config.toml
num_hidden_layers = 14
hidden_size = 128
n_experts = 24
experts_per_token = 4
d_expert = 32
d_shared_expert = 64
hidden_act = "reglu"
moe_layers = [1, 2, 3, 4, 5, 6, 7, 8, 9, 10, 11, 12, 13]
router_score = "sigmoid"
normalize_top_k = true
routed_scale = 1.0
balance_loss = 0.00127
balance_bias = true
init_std_router = 0.0303
lr_router = 0.00226
vocab_size = 4283
norm = "rmsnorm"
norm_eps = 1e-06
tie_word_embeddings = "early"
optimizer = "adamw"
learning_rate = 0.00307
beta1 = 0.95
beta2 = 0.95
batch_tokens = [32768, 65536, 131072]
max_seq_len = 2048
train_tokens = 549600000
max_steps = 8886
dataset = "wikipedia_en"
Below are experts of layer 8 (counted from 0) of a mixture-of-experts language model. Rows are named router (the router's row for the expert), gate (a neuron's input weights, with its number), up (a neuron's input weights, with its number) and show model dimensions 64-127. Each number is 128 + 24 x the weight over its row's rms, rounded and kept within 0 to 255. Numbers have three digits each.
Before each expert's rows: "mostly gets" lists some tokens that are sent to it at least half of the time. This comes from a sample of Wikipedia text that the model never trained on.

# expert 1
mostly gets: " | ", "| ", " in ", ": ", "; ", "1"
router:125114122131125145138135131181138138123129130058140127127126133144118148133126166115121125146105120114142140153161118114118120143143181212170179083106067122141094140125154113134106148140119148
gate10:137114176171136119112102120121150139162120143139099129155124154109155128143129095077141147103139122112121127128123108118103142137108132108139114147111117138110165128116151108135103145126126152
up10:138126094168143080143109133141122091143194132107129123139145117133076107153108166096147126150145174131104088137135159182121127108138134145148095130114175117141149145108114154149139132146141166

# expert 7
mostly gets: " is a", ", the", " as a", " most", " his", " first"
router:082180141141103171131085136141121156177123129147111112112146100110145119134112152105143130121165121114106101176135105086154143134145123174111145078170133151147123133149152148104168125132110158
gate0:110121150140176112131150143122118105121082126129146123155090140124150116170080188136163130107144139124117117106155187137118150100145078183147162147091092150122110112157123142135132157140137128
up0:103107128123083160124132105120117127125096133121144141118161154106075120126125152130138116147190133113181063111112146141133126116134130127159168110113118111145157138112137107170123142172148094

# expert 4
mostly gets: "\n\n", " c", " \"", "The", " b", " | \""
router:128143160111102137138117129144119094119122092055173179162167094136136165137127135118113097171105088121113146129125122112155103118168140136131135110112085116130080131137116121089161134117066161
gate10:135086116116133134115101102166109135128164106120151134120137086111162152144102109119138105148122109129142160172101134099123126094181142135114174105153123147136126127136137130113143144082180161
up10:155124193132119092139136130124104133143144072120164085111141168156127136143129159130125093142157170146085130182140084120131112109093116115150119163065092152151120142095116140070144123104136081

# expert 20
mostly gets: " Med", "ij", " Phil", " Sam", " Pal", " Mal"
router:122150118141090154155101156160145129122160111117147112121132092120102132135114130141113131145105126147157130096087073123126115122158146132143165125133134151145140133149160127108147147102110114
gate0:114090120139106130150167161132113144146151170114157115123119156111100155146152145137140132108087130085160141133092074156149121171117131146131137123127115143128154137123128164053155143134126129
up0:104075142146112133102121100142122105118084090156138130127116148111115095114097128131151140147172099154140128134151155131137142126134113133119089133122092098129111116116152113148121103159090169

# expert 16
mostly gets: "′", " to the", " at the", " from the", " on the", " with the"
router:117100145111115113123117124147135124153108128108119141122156124134159138131140136103094117155116118114139106123133129144145137131150136132155138114181126135159126133112176136094125128105119170
gate0:115127100136126114111147130109148127171097093092121128146087112114170075145185096143186112156113127130159105153107130111156152099135114150107114141152124133156121113119186146112134102116139130
up0:138134113149114058140134129104147122136143090105178114114113112141067091140140138117121069124102144128094170169162130098132117132150129147171119171117170125138134115173175129137147109113129133

# expert 15
mostly gets: " In", " re", " un", " con", " f", " ex"
router:137145138131075163127111140159126126165104136102159118105139111118111139185150114109114133101161071136093094082137130110121152174166177115139135093096121161141094173144166104125150125125106112
gate0:097102139125127189130100106141126135161134139128136091117124121143102109124165106111107102121153090146144117105119120110105185104123096134143129141132146128136165092148183103131151150104103154
up0:128191115086142115112098094111119128138169115138093106155162141162133158143136125104137099179122163181109131128173150120124116104145105120101160099129106163112133137125121117099123157115113102

# expert 8
mostly gets: " com", " form", " comp", " oper", " design", " elect"
router:134120124105108107189112126142100176132112135107120155106125100148121171164164151132129130104118106081091117134146099100126116101139175151138145120126119142118133191129160144110118132132146141
gate0:174131131155125140125125117163120125130144115116162115123092141099092133151149148106118098128166131112108073103132122162109137141157175159140141142102193176122128141173121128138118116178155131
up0:116132133159076170107138134135080116157116141134093153133127151120137107109144117112142160162113085098115132164091147135158114174111119127155129116108116131117117148122106157161170115105170124

# expert 12
mostly gets: ").", " when", "),", ", but", "\",", ")"
router:152145138110110144146083121152098123132138150093093147100115138147163159127103091113114103132105129130137101143124098127130120148126133125141113101126147117137087137144188131135118127107158161
gate0:161127109132113136155106127103114124167136128139081129154122134148116156099106143156071123096138123156130096130143147134161075170112151131104120139082126145110127161117161131156162119118153127
up0:130148147158148105126116138144131103115100093108127109140150102120159180113153119111149123160117100110148157107131150094106137117088115154127110114138120149124125132131084153112110128123145161

# expert 2
mostly gets: " – ", " | .", " | −", "0", " | ", ") | "
router:134151135152119110121129114149140124124139170099147143144108127161152170160140130113126104144129108096143113149143114121112132170146145145155133074108115133111090142144153135109152127130114159
gate10:150123130142119148119108140161137097114146106106168133143121157108145142106129182164125108131118150109102117155163143082160142140148125145103129150091119092140112176145092137159149121114082161
up10:128123135126110132129125120150109141101159128143142105119112152144115129125120160153118102162112141085100142116156172074126136104157145117139120110089152111173114133165105092125158114129171151

# expert 9
mostly gets: "018", "024", "022", "005", "015", "019"
router:109109168118110137154117155152104141122133121125133160091100122159146164104118120095100144157182105163123161104124089130121120096167136161109155103117087126174109132127140116088132142125142167
gate0:137117118156090142149134091119135091150119138107125138104116087168145147132153110118093072158149103099126168153158140141106113134145127185093089110124102161100167148145164109118153131154166140
up0:124113126122074114165126101143081135152136116116130139072125110150138110151109124154104098169139129138143160110151112121091110114179130162135127111120112087139112109110132135149124100100134118

# expert 10
mostly gets: "'s", ", who", ", he", " George", " &", " James"
router:104135126137119145111124185112110120115135134145131180120129113126135121169117107107084098149113112138106107147111117087104116150116153138135118117176111128117106169145147124094142139123104133
gate0:111124096131130179103087156127154158139109069168108119139104105116149134137127138115107132164134098067125136129113165135145132143131170159128096127090132152141140147136090145111122154132119146
up0:108120113172160101146113096148132117099202132121129149143174155118170109144094119135189107125154135163110133133127135134140126101133127098132154149155107134163140126120103138143089101159164086

# expert 6
mostly gets: " by:", " Mil", " known as", " Ser", " Am", " El"
router:147105141111118151140092130181094134121139182123140156140138100132136111131103151133114137140144109131143103142077077125098144110121121159163173097152144134119101137168156117114144144148104156
gate0:143152166146100143128152132119126163179137145163141129138123125117093113115105119104127099136169128141088122137127097164091101108124145105092153178115149106157132104107128131126094137120094113
up0:142110146080150143130138123123128105112064098104102154146099112147140098144101137083157090148063159141156093110145127116176148128129143156125126137147142122102109131113112133143152157141187157

# expert 18
mostly gets: "| ", " on ", " March ", " January ", " August ", " December "
router:155146125104109106127100136177148171121118139132177132102096073129081164135124124131118122160151117135089120135114109125137120140115153149170145117138105153103114164134137116134133125127070153
gate10:141152140110140139160106170155136133157100116175097146111153137117125089099144122102110141171138127118088175144118103152137141125136118149144128143161100111126168104119127180112099144122103159
up10:138105075109144103105121120139102122164124144133068123116144097179118140115129113127091114144169132123118127140142134146122139144137134109170171113195115165152122132099113160140143125146136136

# expert 22
mostly gets: " album", " film", " song", " Best", " Championship", "| Total"
router:111143130127093170138110130144109131176118153122120156086124120131106163138141123137088104125142081096111111123143113121117138156174164157107114117160123118109071144176142134128098127161128158
gate0:115086138104086121108128164114153122140125157089126141123159116151119140099142101148096131168084110131110089107154122106144104139140088112080098152127083096148125163101140102127117103148178137
up0:150140116102133109154105150099098153163128128119116113122139154120130159137113152145119149105130142097126166106127099125108123095133144144150105138132091199129119126138144126123131097167135117

# expert 19
mostly gets: " m", " w", " p", " l", " r", " c"
router:146121132145109106164079191155148131159128129094167100119129140088161161136119124105123142120161084135134093131083128132122134114195152149122139123120135120161129145108131155077145141104108160
gate10:106143142118136112132113100135169114172101104105161149100162158086102121150089112113136114084139144158092104086158126134108135137165159138188141141101095112152126080160108108143137116132106141
up10:117154121128140158125123142107170149118138136131139133124168136095158129081158086131151160115088126175155133139135097122131105145087117116115098136131103129115152127065178139143139077130154146

# expert 11
mostly gets: " used", " series", " there", " University", " United States", " games"
router:128130136143129139191099141146105130111110139117107144113122120133183170152113126116095096157140123128144134131173116103123140139159124119130129130143116145126114156170197133116147118114124115
gate0:146111125131119119139091152129111158135125140128115143119130091121132161119097168123119088119149137166167141130122072110138138145110129101123129091130094168130117127133112124150074106170134139
up0:138129153142130145083157119130154088123147135167148113152084127127132143181103119168133152117119131087114113160136125132157162147109144145166065125140106097128128169111131124113112079155132153

# expert 5
mostly gets: " sc", " stud", " ar", " cent", " Sc", " mon"
router:145140111116123117156139153177138096150084178130155189128143105136154152119087112134140137088147101121096101120092119127133173135133171170144128090124114116112142158116140141106128139144113155
gate0:116171113113124117145127130137129136170076131104119131138167131109148122142133112131125168099117128099091099156112095116155169130153103132129132122104082077157103135142100136126147123151146109
up0:139138142131101097068115114108125167068155106104137125126113140173120132117118173131110149151131134165148130130126133127151100143130121128149056143130121154109140157135139104114082091124096149

# expert 23
mostly gets: " col", " ne", " resp", " dis", " det", " ph"
router:099132149125117155154104135137127140124108123122143172138119109122124130166117163120122123177137088138114075155111105108154099134175159140143154093145067155138131140124182143115144133160125137
gate0:169104160147113161138120135104120140147159128146100089165146104123121115114096141087133108140132083090123092153129123103168101134126117137200116079169119182120098139147100168130150118084127119
up0:137108112147115135121122136111114152130183118108080100128110130134112123117105120128165112182134157133091171123104143111131091117161115167141123110132135127132076135157128116171079138109119146

# expert 3
mostly gets: " have", " would", " they", " before", "In ", " also"
router:129138133115080137133076169185107150139116145170113123115135118132143125152109177098122137122145103126094113138115130097107111133134188137171128106148103116125101139124141161083114112107132159
gate0:125132169137139097120135155148110112145169108167127146121106153099114103176147119133117170166120112150122129133099122094145092140170173136122059117126119140112120140118101164131101101079136137
up0:175138164206138181125116133166143128144122078110112111130105128163119122069147156083119125128072120147141111129102125138091115156131082142133088120165182120127112166176118118106130146102084082

# expert 14
mostly gets: " John", " T", " K", " Mc", " William", " | T"
router:142094159134136133146106153158099123104108121148103138132089090132159144173084169114092118140139118150114137131122138105138122094145136140141127114151124144116065156110156116086131140121130112
gate10:156094128111142121160142090160142102110107140129129099090123193127126125135120135082119123143125146148159157120122113130167131115097108145153134125130123085119100093110156146102129091158124112
up10:130121067117134132114167146132111160154069104099130147141142108162134127106128110109139142110164181155127129145149117071124119121132098155162142144114192157142140135138168124119135105159158123

# expert 0
mostly gets: "í", "′", "ö", "ü"
router:107168145108080130164116140152142129133118138105120142087141115125140129143107121117101105187149152137124164117068151112078128140178138151117163123139109112133116165139160137120160131117111154
gate0:141136127114149099151155149127101076127107108112142092161139159073109140140131130145118115104131124133099155122124102130166099113148134133090119121156156184109121188083172097092111124120127115
up0:169102162144137151158114106133182115147094131106105098137143113101131135137105130131125121137087128105111077147123140114097124065133102143129117124183114153113130130149152180144142154138099142

# expert 21
mostly gets: " head", " requ", " mov", " manag", " trad", " ag"
router:127121134149097155148086117187130159095102137128150160153116139117153146127106158132121116102172111113084143136123097112116136112149205163139155071155136105191130179089132145121111100150094154
gate0:121120222108116165110161121172174127116071137123118107127136120146129153159130167078122108084146167085105154089119058090115161121128119158122079096129140102122146159144096128142162102138121151
up0:141159063136112144139149113128146099105123135135101136099160159129156132105167090112162108158136100130154097185137163125114155141153135105146086152122146120138140146114148117088113130155189136

# expert 13
mostly gets: " National", "ative", "ional", " design", " national", " University of"
router:145141137121121123124137131124105150150112128108144141130150102145120163170085121117145117100157100100114122119138091116133150134150121125110121126155135138138132181134187106092114122160109178
gate0:158152181133125124151131102168100144134119147102166100135133116108101139138115137183115176075143139170158098120127112106173105141151124103120121142147118135118132112120127120134108112151147118
up0:161103165141127097124096127106124140098129132095127114119171114097136110140106161101124098117119096135138104141151119156128145141118117123144093160133158110113114125110139098127136151077114142

# expert 17
mostly gets: "ü", "ö", "ham", "ić", "son", "ford"
router:125157148163109144173140162165138110125098167116130145105137114111145120133101163132064103153149161146098105135088141135139121138121139121137140118127112137169061178129130119096148155098125119
gate0:109121130131124126167135123101113134151115132100124111078096121143122141147149134105178114123097127146122158147108118116112169094115113133151109104164162140146140162118132086139116117174156137
up0:074128121121144130092130079153118131165115101158111139128136098169105143102167109164109132125154101141121161056137146121144091134113103112149156135105102075124143122107162124127141106111124107